python train.py --num_hidden_layers=8 --hidden_size=384 --experts_per_token=1 --moe_layers=[1, 3, 5, 7] --balance_loss=0.00117 --init_std_router=0.0323 --vocab_size=26779 --norm_eps=1e-05 --tie_word_embeddings=false --batch_tokens=131072 --max_seq_len=512 --train_tokens=1120000000 --max_steps=8545
Below are experts of layer 3 (counted from 0) of a mixture-of-experts language model. Rows are named router (the router's row for the expert), down (a neuron's output weights, with its number) and show model dimensions 256-383. Each number is 128 + 24 x the weight over its row's rms, rounded and kept within 0 to 255. Numbers have three digits each.
After each expert's rows: "raises" lists some tokens whose logits its average output raises strongly, later layers aside. This comes from a sample of Wikipedia text that the model never trained on.

# expert 11
router:113163138126143096134098119164126079180126125153135143122137156114105097115143140150154125130120154120092154136146126104134134094095127072123101119131132172092112044136146111140131146164112091103132121129146091124167139143140138149132140150077124140118104117160152120112106126128135134120114119127153146126129114108096185122134112134137101172089100097106111141093099120160156125099126
down0:167169116165149126124087116176121203135076117115112138146141193124150186139099138098142107130123102101144163134096146144130151116113143093128159116150114141135157139136142143141126130133136161111125078143132081156111107127125154099159109130149134123119118092092066086134092143117131133188157126141121094132157116152147136145111132071158099145143128110160099109091093103109084106128149
down1:141114114141137156096165119130150125100136117090138122100104143108105128104171087156098090122093128132104088129126108146115120118132157166140184120136126138141129133085154154178108128177138141119144145092129089158118106121144132117102167103129131059139123092072105158135116118113144095131137154142101118113103130162114109115082112119157079100133142140136069128107085089114100129107123
down2:119131121123165147119148141100115105160158118114107124111113149153145106098129127136096131108099135173121132114122198090123157137089114105108105099121072161145115111142128134104114088090121145176115131136092112100134159121113110139132121144109143114136142140136140151174116168101119115097148126151092091156164093124129136118147134132124133116103101145106110123115120120136129114167111
down3:132117114110155120098143142169120167114157126137125117156125121063109110167152104127155084126132165158176109136128144093065133166120134114119087118118093121098107078118094079134067126105109116114122129134166099133109123120143105117147112147130164110114077149177100119118140149100111175133132104127092168122133138152136117125098140146138112138121130121134129179129121162145067129092145
down4:149131111127119116117107095172161131134106159159089130134104128073140110085101136159163163089120168135131113133150141106133158113110144098122162109113100132119156139151113108172097132145126105169100113153163137132105108144119163092135105144157128131143113112098076134148135134114119163149112125095114129143119083152160132122108163138130099129138130109128138151157077109118141114133133
down5:151123117145170191116083097129121141161116153163140154123119085129135131122146145134144093115105145114126115125145122089147134183181101132154139109089135125176150121068105099100115106107078119169137159148149095115153086158146102178141143098059136106154134134108109130132102096139149160106089159107111141158146133109131065115134120136118145122135165162108124139133145123137110137073130
down6:105136122114118141152126105153118150141103152121114114150114090083134150136116140152127135169072132164168099181124117134145105103161136155123058139121146106132121123110151133123190127135169124143154135174127140151123145116138126125078132135170135093140134125095095129155084147135123147139124113120100132130136121147135146098122132163097088114153085118122104131060148154127097112104152
raises: ").", "ike", "iven"

# expert 1
router:104136133074108150146133114122135103104103071161106115121127124114139106150117131108069133111153092107091146157106142113107114141093099126143115162125139130145121096151170126202134135156099125127133176125168093123124109132159134111085112115116134107123159133162100098137119160119145108090122069130137118141094137119162120109112114074160153164111153133114091119128115107086113097121091
down4:180091174099113121093131165118157143130109140160108142133110139156125149109138111105151135105146108133158121123176127106092135169165160161158113132129106099083128100145091095109095111148110147185111145151148119136126135124140146133078104161074143142127105157149119088109128145096172126111140137132132104165133138151135156129086114120105141137101157146143099148135148132117133104125132
down5:125155139116136120170080162107140143116127132122172176118107120121120105096118175155152135142136150124151096109146126154105150144106168077117131146088152157142168122072129119103082092105127135096093122097092164128118160119140098125190107124188122148101089149124102152149129115130077144146133130128126112129098115090123126139103130165100129126109103186152144120125145143179111134131139
down6:185109119111150134105139135130096163168104138139113123137143125116093102093099100089125138101154157093131062103128141145142133096128131112100112154134102115159123172103113093162134125103093127101075122070117160134098121158149094145119143137137165141130151191153111154140144117140144126119152116156130091116106126169165121109135118124101071139118145099099115101126149103170125147111156
down7:122144116107110119096117152109142086113118145109112116099093171153115108116098112149125147140100121123138158114099111148129142132099142102126119156136076100111138152115118168156148132099093135136117133111125092113104130127114102116097107122105133149098129094074138158135133160159130128116150141105123142116123107175116114126150112132123177138085146131134123127140095138122122108121096
down8:124163156127158113130112140082098131133088110150156116131143109156124109167145148109105127122115108125144113097088105139103151185110088106111110135127141115161118146112140119129127110112113122094103115122115128127157149104161115150140063113137140098136170174145126116103143136149104121130131148097150105134181141134138094098109119118133132104145125074073107107137124122163113165145135
down9:096136178120097127145085176171087180160119101171168120129154119115150147120123164152131172078140122146181167145143103151145141119122109116112088127138177127130119120190150097112144139155121150174131099140101116129111117100140099126161128098147133098130086131130110104100156143137132090173141122141136131134103124144109140136131104090145084146168112108146113130111153128107129126159116
down10:192136110117126101150084126142132092084162097116149111131109151157075073157139114131159133113112153102099100106137095094112118135085135149113118122149124115126142093115118133132123126115132167126132112144109112138172125131133090080123160144108162134144103097185132119136109146118170099176154100107120136111121131111132161091106149134096115103096148144100134134091102116137107166096131
raises: " his", " the", " order", " that"

# expert 19
router:108142104119116121107152149121140127092101082078116135134149123136070126127141108176124117112114140129106151126148084157187119112136115117111112167071122119141096097117117143140154144108091097125136121120142073126181147110149140135108132123089157082151158119129141162127151137147134133109121137106156126118123144101149141122080145110127117133092141122107101130116116103119104148122083
down18:138113142146123146115124096123123106086172117122132161077104138096115100129131040150089134142116153085125133092120092083131113144119124137139144128135092107119070124137127147140124131103107132119137136163081120136114108130093136120170123125131151136135123124132167113070117072151123140110117107167108112138136149092129114129163153164129164147106112104148084142142138143151137138184148
down19:155147131114123144090131152114114151183118114199135190111108160143127175127097161154102126173117155102121114107118154128089112182123116142129144126165186131126124152133127167140166087107119085086122098077097145077118130133150119140109126141141194120154180121108131139137120116119127149092136091154129071116140086110124125133165113166134140113127128094095134092156111127135111116101134
down20:123123156126106117130153098143152101111120086101137129176131136138165093122106156120168131134101142137116152168154151149142150115136110068160109118099152102167169147088121119131142128118123124121116158148114131112132155143131152100156133100092182114124118144125139175112160152135129167117161124148108123114110114135106101112123102150082132106113170089164104128146119134102066139167104
down21:170116131123152127151085139146174102126110140160099128134104112152116124144144113122125107152108096143125106113150099116095129124132084085104124082189178138113103128098131111111101126111130117155117130143088140115132111138145109179166142119110123151143107123160136159159117142086113119167095137096146150142111179099114147144190125079077089109106072082147129104151168135116107137088155
down22:115162102131105154115141120092115112095133116130089156116123144100079147156101120114134130116088113142079115121142074170119104178141110128103132132133124156126110164107121130117167119105119140126159168106123079129124158129126138183117104180078140113148117125101144137114135120102111061116169094082118131133130130164128119102162098134121156149156139136126091082124128154087141122103125
down23:097126113131104126096091105123093116132146130163129123166108129136142109145153127139103144117104112116119174121118129108144143067161114111113186114121127129124161127121142126086144155153136155093122198146152174119130140124155131125110092120105117094130118127130122113096177092112105086150107154125147148145119148091170128107123118135112107136131128097155116124153088117116123155128139
down24:150089134083139151115132097126180135172119065174152116102111141111141116086162160152161153113132113143132138151066135120187126132129133106140137135111115112120109136099122125099133139130130102128143115137137142101139139122153131120106153143137100117131148143132130085142073080122134127093130109116155117138131150104143114112123119124131151095131129126165115092153127135144129135132128
raises: " They", " After", " This", " In", " There", " These"

# expert 20
router:096148136113110089174151088085147121121141110134120080121134111115158111151124129155107168170099144092140155162127120152118155108082095139106145160113138155145141120138147180154135177127149102122140095111161140094127115139111139126151137142114129158114136125135106152146103146142107134133113087119104142064087124097136160139099124167139155128113130115092143106142114139145159120121123
down1:147191142111160112097119106101181100064167096129082111134166120105152110167129094137131109075111141154153142159146117098096141128117159152114145161149086098192128094102124109167096161102138163189168140114078137126105152160134141155101124136124146122163132116112115120112082118109091135122139129130117108144103155137106093168126111147136098134141142172143127115130139111098116186099111
down2:151174143087183158102154111156146087169063124120104108124123137152112107156118126146119120123127163127118166146107145127119112151133112108121128173104145140145112133123140148167156144174158179134135176147118105120126141112102110119095155143101128107129158109137155085124133138120090162102148089154143123131148131126123131101152120171155107137129099120147134168098101156161116132090097
down3:120106112122111127125155089108104142092137075102082118142108144121110144147108134083147102113159168090082116118160127151097121127116154122086128134129152090117139085120134153177122185141124128146139129100096107131171114106151145111185153141076133158142093146133147143108090082118127113119104150113162136138109102122167149094145130150144173127145140116159109127134127104063097126133100
down4:127175124119118105179145150170149147056112125124109122156143102099124124105148178174135142141141141159136158091125118136141116121110124143168112159151124120121174112157134147136071152149128161095104097135170148129130160135080158119126138138127102100152171167117122101122129135110110134144097152154108126120130167128134144172142153110064119148130160163127144123137101127133109137123133
down5:143141159140146122130157148118108156138121098145123146103148131149125119137127108159122131095137185154133111178190143152137146149133117136141158187089153097121106100125101112113139143081112109129179119172129110121152161179102180119162163144101129139162110193122112126144171140114103113131134196113162140157118123166102141170102131117135142165154120156198134108101097123127126081132104
down6:168094165180129150118126084126172177130116141140105127134154161136132122142088156148133148125101158142121123128145151128122086148127127106079143128127153107144105155157114110114122101082141115133187138107144104125158154137162113141120143145127169170139132112178170105133096098082149148141103101122168134144116151147113085094123115142131141132135124160124154108117117142150148131140177
down7:129108129089115113122149130079180115148126144096096071118119164125139170142121137159106081140134077109144128148118138123123126130162100121162134167132088114111138133112094119091130116165106133156094130123143162156110130131175128088116154147079141118167124163171170110129100159104132112134145124124106114082171129143152100142137148097130128114121088176147116131060139112148147116132116
raises: "anda", " before", " at"

# expert 25
router:125158114102103076125186173101122157154075116110119094125144109097122094138091111127121144120072121143105165124119161181179098132118130087158152124108147164112108091150117182154148137135153142158113117110151177118140128105137141132106150105144120098133114116098125130075125150151117160102149136124144180140121112091100137147073135106138141148133114110112140116100144117132111168115152
down1:107144149140125126134119145133128107100151096131134139129126181128110141133120146075136134121151164108134141139125137144156154096123093131099160114137132099164144155090146139139122088135134112126064092136140141109124138094130103129122144140143125106146118167160153134106103180130149169176174128071122115138098097125129136108089129119126137175143121121128103144138060124143154099140089
down2:110102161098172120104127179130106130116150123054103120200127110127108145071164085173128119132144132118132159120129113144134190168119146162081100072124131135102106120117139097150117110113115116117056155119131125118104090146147119163129130148110172159128118099117125131102124127103154150140128141149097133111151134127113124129140145105111133120103088156112103131113093122121116143060097
down3:103143169128150170161158149157104146092117148113110114116126171129136148163135112125147148119106148144097138112113148152108101178156137135123176152133182159138132140112125155113108121134161082120139170118169141105104141119129072156121103116101163120120118148149097129102135133132147116123083147112148124111151127160192122121078105123122131096126187127133104064173110108151141140149117
down4:105126140114158143120093125137104147107158094113151154149129112136128085161124121165175105118138152157122155081132142122134128158129111148098114110112098063083120127183140113130136123154125121142139109139098130077134085147124131116092121151131138152105124098138153123163119131140125122063119158136139126107158163160120178175117140129091125156128096153121086115106123139151141108129121
down5:119143160134144133107091107189163120099125156124100139157100061157096125170132167122167082124145139134141129130150120166108162106124114142095105100117131184146112102134102128141087131116110142115129121136105096134165145169118111139184142090102126150138117090116172121099123127143101137106156126111097106183092142139091121120139144193112147098098107119152155122107127101113133119151146
down6:111122152188175104131081131123090114103163163121111100120164127099132112138092095127108122131112115114147087143101122139140116115080118100145158170093117113123170122158111137125096147155135134157121103146070114124165126130140156111149108139158086105125088104111128124161123190144072124166142170130189138087152157129134083167129125108145133111112123124106115124131163121129134082119105
down7:110124140132081142127153074117131136115119107166153136136133156157116094124175105180182134097106062163118107129148107128169134118135174127120088142144116151106105123110167149100086150125117126138128106115126156141162167159083158105108125108144128121152131143102120127121106120142150134107114094125146140170119091106142127145158113124150162092104123101058162143089103094146109154110119
raises: "us", "an", "in", "ass", "ut", "oss"

# expert 24
router:147103145135107081125116147153102128092138100127130117152141077127138067107139169134084135121149142131116131163119100127138116066132145136130106104108087167111118096156139144171130156163118116112119127102117128115132161167185109135144131124095141089147128114108086072190121151152120089157109111156127155145140111108152103098079144170180140118126156152127131100150071133120152133143101
down4:108088086155102067099141143115159140088093162122149138116116080130132110096120126138148106078154143150160097159120118117167134129128135136121146115141106083109057140110109187145141154122165112153147103143124165128102124170158088105106094128102138102093134103149153063125135135161130151125117119130158134120133133122127124133111100164175083133134130153109128172100113097154156134087119
down5:093120150104083162157102102138116161123190107138127139105149117157102153133160126163104150160132109129110110127116102146175125169155148159126119149112142109139164163091125132126158129102121146131094150165088163142151154116126140119124113143120119133124137131103120142105139132127113136142151114133098117155134119101094133096131149111096124149135139150126163109125148122101135153155146
down6:127139107138121120096160136136132144140133126103129138106109136120097135134158182122150113119095132104145160123132076121089125123149095165113125139148177120112099126131104150116122106154139142120086157135135120125131102124136085180119100137133145191077131118093136108123140137144103130072121161141144145134165203090100177139053129167121127123123122079147120131130165096126107087169087
down7:165120124156126132144156122134171134121120136152088158135092122100151178106104109152131155158164117131149097142156117155106133182174113146117186156145107117150135114132137146137136131106152128135139137117135128134134165115115100131108162162153152131118129107142180158137146139103132126126138163118106103156130127089126115130123131097081074162129120120147094115093141156147114169169151
down8:135157120118132127100131148148068114126124135164098152131121111096144099142142104139104138093127153086138086094098127111126094112095174146147111116107096096125111171132107148131158090135108171131100133122094131145133155154137108143141138135137137153147099175139090107146123145174143132111142113113144174117125067131093110096113150158154131141125118170198111073132129122112103091132108
down9:100131186131126103100114111109152137102119105120149103119102116114109126123158138139147195125092163173145175139176182155121157132110150084104123122132080126144120130108178136130130114100155153158097126104114122114164152132124116102120162150101145158136167166136145131144146098094126122098087117135113144105152123167122101133094139067135099149110112145163160159150135177133109149129169
down10:135113134133117107129118119157112134084130145152155134141168145069141139086119108163113144117115119160111114165128122120127125115119151110080145106091124120146104107116122138143088154160130119154137107113084125171067117128099107088180141105143095067143112128113153116135105157141130115130112135146159151085137135132128100077124139120179136121141108106102130130117162138140184142112145
raises: " though", " as", " among", " along", " especially", " with"

# expert 5
router:149155127094100118126154082131131117117083138069141141127135099093179069114179106146102152116119140124124132160121076117160077102144106139135118144140076146113120112122139156202143106158143100187176098109126106130175121148140147140104119128119165110126124127182108137131124168124084135115135097152132101184111113123138122098065143128112089172090126104136132129140113136105141150122106
down4:137123122123100129177116107094150133132147150157107162105132140114094147067138149148163082151061162141106125105083107137092100113130148095113151154100102102126096153126165137106172145123144113138138102129157165142117118134127120142136095151070110128077127161120112104135147172148145117145168068089101095115102111138144119111106117124140150110107118089091156104096180119113112112154116
down5:097117093150162112072151137131111164153129107170119166133107141152121168103117162159110121140110146093147107144146150104107153105135152149148171141119122172157107137119128103148136138129122174141102138114135143154111097107131160124143093150107139142126104130133123159142176147126135131104123149135140121081121130141114114123132182132127137138136122186144081124078169165099128102096131
down6:142163121144158167140122146094095119171153088119125159117132135169138113145128116119121134153159180127104186158115130103133086123163146163177119104104136138116138154108111139153131133115126119126147138128124137110159113100143136072114118090130136131087130079091152127130179130113163138102125113130117111149123110093134134133125146149165120106153134120130150100147073141149129120142087
down7:128104168156157146100150136155158118132147078179135151178119106114132174146126128112107121152087160146186144120112113149140143153128158128114120166137107132133126086146121122150105132101125132106126117107155139129147142126124133138136120176150149149137127147131088118164162118138181158159130141106115145153149125103108138135078162099105113116137120156155173124103160104113172130102109
down8:126144097144117152086108083133156118123186099124122114146053085122141091138087178091129129113138124135153090107087126145109126089128113133094154139169119157098120145145155107113100101131133144155135106094139156113169128089144084125162122117126126148155112144128158112126096123124141158089112111119133126144155125145151090118136137129174102132154122104134108125101142111129145132137117
down9:117154108118130077105108070091122170127154150149134115145159164127149115138118099102114134080124130171138160132102137164127142132141105109096142153146121175093096119163141144092091130137112116173122147128136143132091131092198153132136125168100115163108116162164150105102093126092134128103105151166142147105129117110141145109101122149105134142124109133155130122123159132147105095146167
down10:130136141092099112107173153159149139119152143138158107124109116129113152157153095124126139075138142174135130115144139126154088111123073121139193101085130103143097126149112152112069132110131148134087127107171131132153089102151137113143142143135135176154130108107143149111076118105135153143144101115153151144107132113163136143134083154086097149149106114129131144114149125126110094140102
raises: "n", "to", "in", "com", "d", "sp"

# expert 14
router:129096127140121103097116090112114116156113056113107157097122085156117096114117112165130149115127118120086145148096128108163168119158110140151150131100135124165107121118113129125135096145116152087164117132164106148140093121166099133116108129099101112113088130177096147132108117166152168131095111133159141123120091125162108096120137153139098144144185144093098119172113111106122116134131
down0:133139112136096133095119089097105150143119143135087117133167132186142171154058061093140125139114122151115121160122098125092088135087149130134062128132167127132139091138120132116128122141099163156122130152122133150180132133083153151161141171129122121136116128136099115184122147107142150167115120119125092131129125077097169109141120117126130110101119139129107094116125106143154106119157
down1:141097115138121153127104118141164121096120153141124106130116139140145129095130165194126104155129143102118142149133114095158100089154117147164158162101120167123142160130089121138144143151140133083122134151092151156120104152102119122090111124098161152135120107132164130110116118138136170088096137103135126129187153120098149164136114086119111136132112127140110106127179129102125123123145
down2:096144097103178154143128114118122127094104172146106095128125081135142153157122121159113114122125163102129154133114160157131106106129127112126108143151128084156135159157096121201110155115132125128146115162115142144125144136134161120136117151107142122115112138126138144123125168149131077114126107147135151117137126159119120091127094089146152149099147085100138137147126125112125137112116
down3:119174109155116152169107133108117138113119164122085113096165131086133154096134120164177137128156165100125140097121140129137091160195116131117137139130121150158077131100135116131131117092139134132151096116114132124141140117134120152105126085179107164134130130100147096107128123115192118118123139122116160136148133082178091093111126137165086135116111099162136152106140124127104130095076
down4:114176122116148149098119096140125134098159141137120067139111118146161136127161113129156090093165154121103172200141098151171154115146087123126165137111172143162136143113138118158126119115113138138138130137093130138132086114126146183144100132110181099109146115124104117114132130063137156151179107091136141097139120127115131171144143133110108136080126128138128160110098133109142127128120
down5:173123103137134106142084131154193156153046179121120099147089151161132161118111120127132171150102114152161175125137143140188089129115145137123170126124136118143137106142142117172151150117115167167138132130161100157109170122069104156127117181128153148131101136108120115105170130093148138124137091135116190155137127141152090119136116141138115162124092159147141082132093139151156114124102
down6:152157125112088089133083152129092165165124099161071127153149113103152127090124111115135120112164133099129103147132096117159114151139163123133123151117087118101120104126109136125117108131094107135149134087158148098166090133163089117092138129112105135169155140184124150139174122138122120134082095175143126155160102075141124116115132094128107076116109097113158102170135138110152164121147
raises: "ak", "anda", "asing", "and", "un", "amb"

# expert 13
router:121148113124112096140140125085154152121091121141116124142192144094103097101128154135069131133136069112114135136165150115151108096103095093139139104124162113145120121168117142125127161136080111146158131121157079143139153126157129144135161098097123128141145095155102159130121140139122107125131104110152155187141107136166134094113134113080145124148142162131115122142153116122102143134130
down21:117142131132149144109161130176121109112157160075103105141111115128159136164134147109171115104160103183120174143142130163147148147123154142086150122139083134137117156126165175100103152128111146152129109150106179150098101104121111151118142128166135165143152108099112123128137137108174122159137136128126108128148113106116094112141126121156151133118125129166135129115084146117148172171107
down22:123118094141148146111132147150087144108093124139135124151138095116137135088122121132161118127141128143118151138156087134117157077144114161123168181081117151141095096149060152106131131154129153089141149115136151160113089098135100119117131132173150146118130150125096121152098142067113185150103121161144134150141139096120121158120147089133117126112145131124111100141112114149147130159111
down23:124121176117112164156127146122154153101101109110128086135111127088123155148130171169069092115143138140139093097112149132121088134139062119160090073114142126118125160113134094136107151150144091136149145166122126122070156124106150143178132123122131149116125127138118104121118138134110136158146135113122116153130138128150122122127159164106143087164096105163108090128111171172115100126079
down24:143145142179137150135093109161146093160107111109110108111146100147131137139143147118121162145086149146143106116132143148083108099159157141125145121103136165113173096109113152136103105110135098114154122144188127092130084126112111169124141091132140134143139101123190127135147103131171148131113128135146112095157127138134130139180104111140106208105129112122127114128109111109131092160114
down25:129148121137138148161152139092120143125135178120148163150136064134114099121094100077140160116092139099084133125155119137122130100107124068167156154122137159168124134167128131145102123128055120108126139142111119158140169104114156104094137126107161128132084087157138149112152113109102138103120147105111153117151174155167135146135160114107154128054127114151105165105102107140153149129100
down26:140075143109148161107121100150155140115129167123147119110131162132109122111142142163117127160138154146110138123112121162125088112115157154119108077085105146163137107154178120148115139156131133112150105128117122146126140124116087132104131124116123115137157118149160154141070159153135129092141114154089147098140166115097112148145130181087113163117101062117117118121146135134138125088135
down27:166169150123113108152093132119125155135138160068073144137122138085141108106134116151141104104132115180175152122126119134116118136094139091140094113116103138101125125108143108109125123162166124112118142130117114111141137145091121117085134136153128147123157141102117111116124134134112143165091172140152150129134147112141145143131125129070156086103116113112090115133119098134136105098159
raises: "s", "e", " his", "g", "m"

# expert 17
router:145133092114144078076144157106138145139109106103122087166123099127135121148103156147144117081098144119115103141103116117156091109112116090117095133112132144119096128156139167119156183129114089116152114114136110098128141174114175143093157106121123095137104117118128131135152120113102129110079110122153123095124144118095139115126113130135175179134116088126135148108140111113098127143099
down70:130097121128130133159109130096168127168139176140073112140105140098154130109107131160087112127164128130126151061154140119102130110124124127149116126113160136169103119091137138129132114161121138108124154107103136131141099159155119111094130140095122133109131146081133126127126141132148102125129126158152122133169158121105131163147107094108156073150121127129115099152098095117086130120143
down71:145103111100112094120135136118138105137133114139131126138123136122108109164100103120135118102162152109157092108148124139131142132153144144130099152151118132154130159120176089158079117107107129118147133149107141140110139134116197108093142130162172131133136117148073123114113116145159131147136131153102101111096076138097141155075176123128134149113139121109133135133127084170151134127137
down72:110099130087127120161115125183122159112135085099105101172141137114090110140090146183106124070142146140148157131117149115122112123125106082139080123098181159140151175132151103100151134116091140163098116171133162137090112173151107108140158089167135092133168133122143169158100109150134098130145134145124132183096169141157135162150106145140128117143134113146133116107106125130131102168135
down73:109128121101138179140165146103131111117125135128108158124102105138124149139171121108101107154125120128124102091130109069104109137113153158129106132128119135120094110114122133135131161146108142137110103088096150135120159159115103118143107116117111121130181116169161125124127136154171134160098138126179117196125153146146121140136135156103120115096133105153132084140157098148126125124122
down74:145165141131067133160147133089116147133129111126100135133115144093154121107102141160135124134166163119144140107195098150142112135142136123117130138128117138116126151149151122140128135130107172144153182190100101136125138130106129126144104148091112084159141148126109163105103130120105140114138116107159131171108152119112156141152091145137143100123134143126121131137169082119156036137124
down75:136138153109136102155146087149141109130126151144128149149126086150107134183094179116100105134130139134101147126139102141113109075117143106076141111146138120113138142127121115141107141091105091146128153129136164122107106157120138132120144174143134161117158096082102143129140080087120071121096121164102135120107099180176164139166135084115106139097129110171153170126141127135107111162124
down76:105071138076090139095127168123094094120107123113139124140119166101134139106197103086155132161121131126156141098120117073136153109084081188088103129116120118173133100141128133102095124112119084096099127133131148111118140127128112116124105098176108159115101130110145156128133145123115091117143077145137130122117108092149085147098129094144126104113135121139091141115141136168158143128109
raises: "\n", "|", "===", "-", "==", "===="

# expert 16
router:114166133131175075116163149116140093111117156120119109132150102179077134108106090169119136111095143146101113160133140104142151095132134127127133149089098157144100087155121125189109123160127110145178140105084152112116177141171120132095136126088157115171136141148145138155147136137121104091127094125130099121123117109143113086181157152154124131149114126097167130149091136127113102137182
down0:115137183092120121114138140174149134130105147149119116142105111193104121150128133112124112102125131100109094165104113152077121152106123126113134115145113125127115172107091151128127148111175111127098122069150141136117124099119149101109113129119071107131103137172139150112167149148128144118122146169094137129111139123139142097143133168152120144146110121106142141114129107142118126127111
down1:105110079116123160130070131110175077132144123114128112143083099107150166135118098156087172119165140133117142116094090132150158151129139144170159148171163111171152141132127101134103131134107105106158156135115139098149077127196118146136149131114116082094166137107102134115107184147109124128137138143134173102077150089138147114155164125148150172153102141096159133138108175128123153123151
down2:137122133145086104121158127085144091126094132118137123148091177153135113139159147148074089086160154090176105159160128121119122112107137156191120132112142174143167173108137116127127157118160158154112182120157157082167100161103115109043160123113134174093126144149128147127112096150114170088114150086128147110134137101111113138138161136121141156130109085139116171084161111121095090104112
down3:143120142107108133116130115148128156147156083125142164158130144127106159124147104111120124112130125112132147117114124174108180094135119089139122114095124123125092124152109072131170126109174147129131146145108095124130110143097111130178113156118173140148127100107115104174085109129138144127114148121094121118191111114131157134162127143127131153146132146104082134123111133095136112068150
down4:122140122117131135154127119105164155128144135078152127107122134118107147162108110145097136100135106129152148185119114102134114153159164146135150090122113087115087133179082111121140140156064108070054135113142107171141144077068159099105169104119093111100137163143100149103171087096112124167143150159149097107145125170134142179158097161128136124177114119132152144114129135131119140143133
down5:123143117144107139114085104129113170140155150116093132109076145133103125136143122102154074114078124185111138126106100105110121146124146129120143140130101137124111098129124123094129142145114134144103124168105146148171118128150109116174087127139055125104124115076151108121124132161112163152097103120122122108135127132127137159097135141158150134110155159144132161116110097142130104145130
down6:106121155163108141112115144162088116143151112158040160137140121149111155115099113129147068092179116117165121129135126144115089202145072140138138113169172151144142118126144117123156128113116149127108111127143116078138117109121138140117101144148101131111142052136128162133125086145119155127143173101095170171127093071140096147173129108112123113123112189100152141113091137124134151121103
raises: "eat", "ass", "ales", "oli", "ols", "asi"

# expert 21
router:124088108108145121159145147128108158145118143133109092149132112113139059094135112142142134110144132149099163108136125131136119086135096103105109091104150131151124117158146125103151157197140081086148112113127127126138135130103158127087147089084143101155127133175104128122142156159124124137105105145117140115106103140151120090144105110142127142104137135116121155086068135161111144137125
down17:101138103181126121149094159112112144148164149104140152121152144119131169099130112096141117108159163136107165110123144103083130181079114166145111130189136081104077113112136132107113132138137137109091154145168070123128105122130107121155162127170112155114135112137108127180154122137142136137140111155119112095106115111122144121097135127077156121125133114117139164149122152100145106163153
down18:089112116107149101158174104174149120140135129110125090162132152126125107099145105140163141151106075130127163165119138119114180126159081150073140123141157165101125079120108145160137135119127135119151112156155127124130109111124179132107126136130143126132103161137130153106118115102154108150117138115093092131134158140146140129126143111126142145135142144120105145142123107165134090128070
down19:130110094143150105088139111157167143102148175114103103145130105124139122110127151094134140138127091125090149155129125146124156130146126136122082148099135147099117128134150146154100135119146123151140147131149143134153141076147090134166150100098118146100160145148129123175126153129157123131137109110084072112114103187131153128162098116117069127107134125136104188092128119115123108131132
down20:122117125163113159131109107060149085148152113159106102118123129162133130169133111083137119140142124072112126157145153116115142103104163101144102134129131145132115162102115087108147099101134105090113114100140152097130122160142146157101141114099140131140117076109117137143149152068121105158167146118136190113095130142104143106156111106138142150133112127127176140151145133121128127139124
down21:146093152133142105123120121165130108160157149097082110125122098144120158137117122106086108091118120097153093102156082131124096142122137152130150150128101134118121106087163180151117087136120139151142141098118139154147117135175099112118171134134101134113148132107138078127149114138115150142140142125105142130118129107124109115136177124118122110098171147189114112120105105159134123147149
down22:112170115107111184107113147103142126168121103102111115070086146152136108125130109149154090124100105150154115127102069095144123110115090131139084133126151099139132112134118115085140144117094129098157165115179172104066082090088124106109124144183119146131123127145148134130144152102117059126100132141150135134108103133154161159114130168109134172125115130141123139121117117094131143115142
down23:157132101096160130145115174161152098134144170117103140124094112146092128134131153148103135138160160119094135123155120113146113093179124132130133142097123104142086124156130138151120109129135127108124110105110057116149135082110123112091123106122132121141139111111108071104155128104115135173118128115111164130165116130136118149175108046167157150138092106133077121134110142140157149108121
raises: " as", "\n", " Years"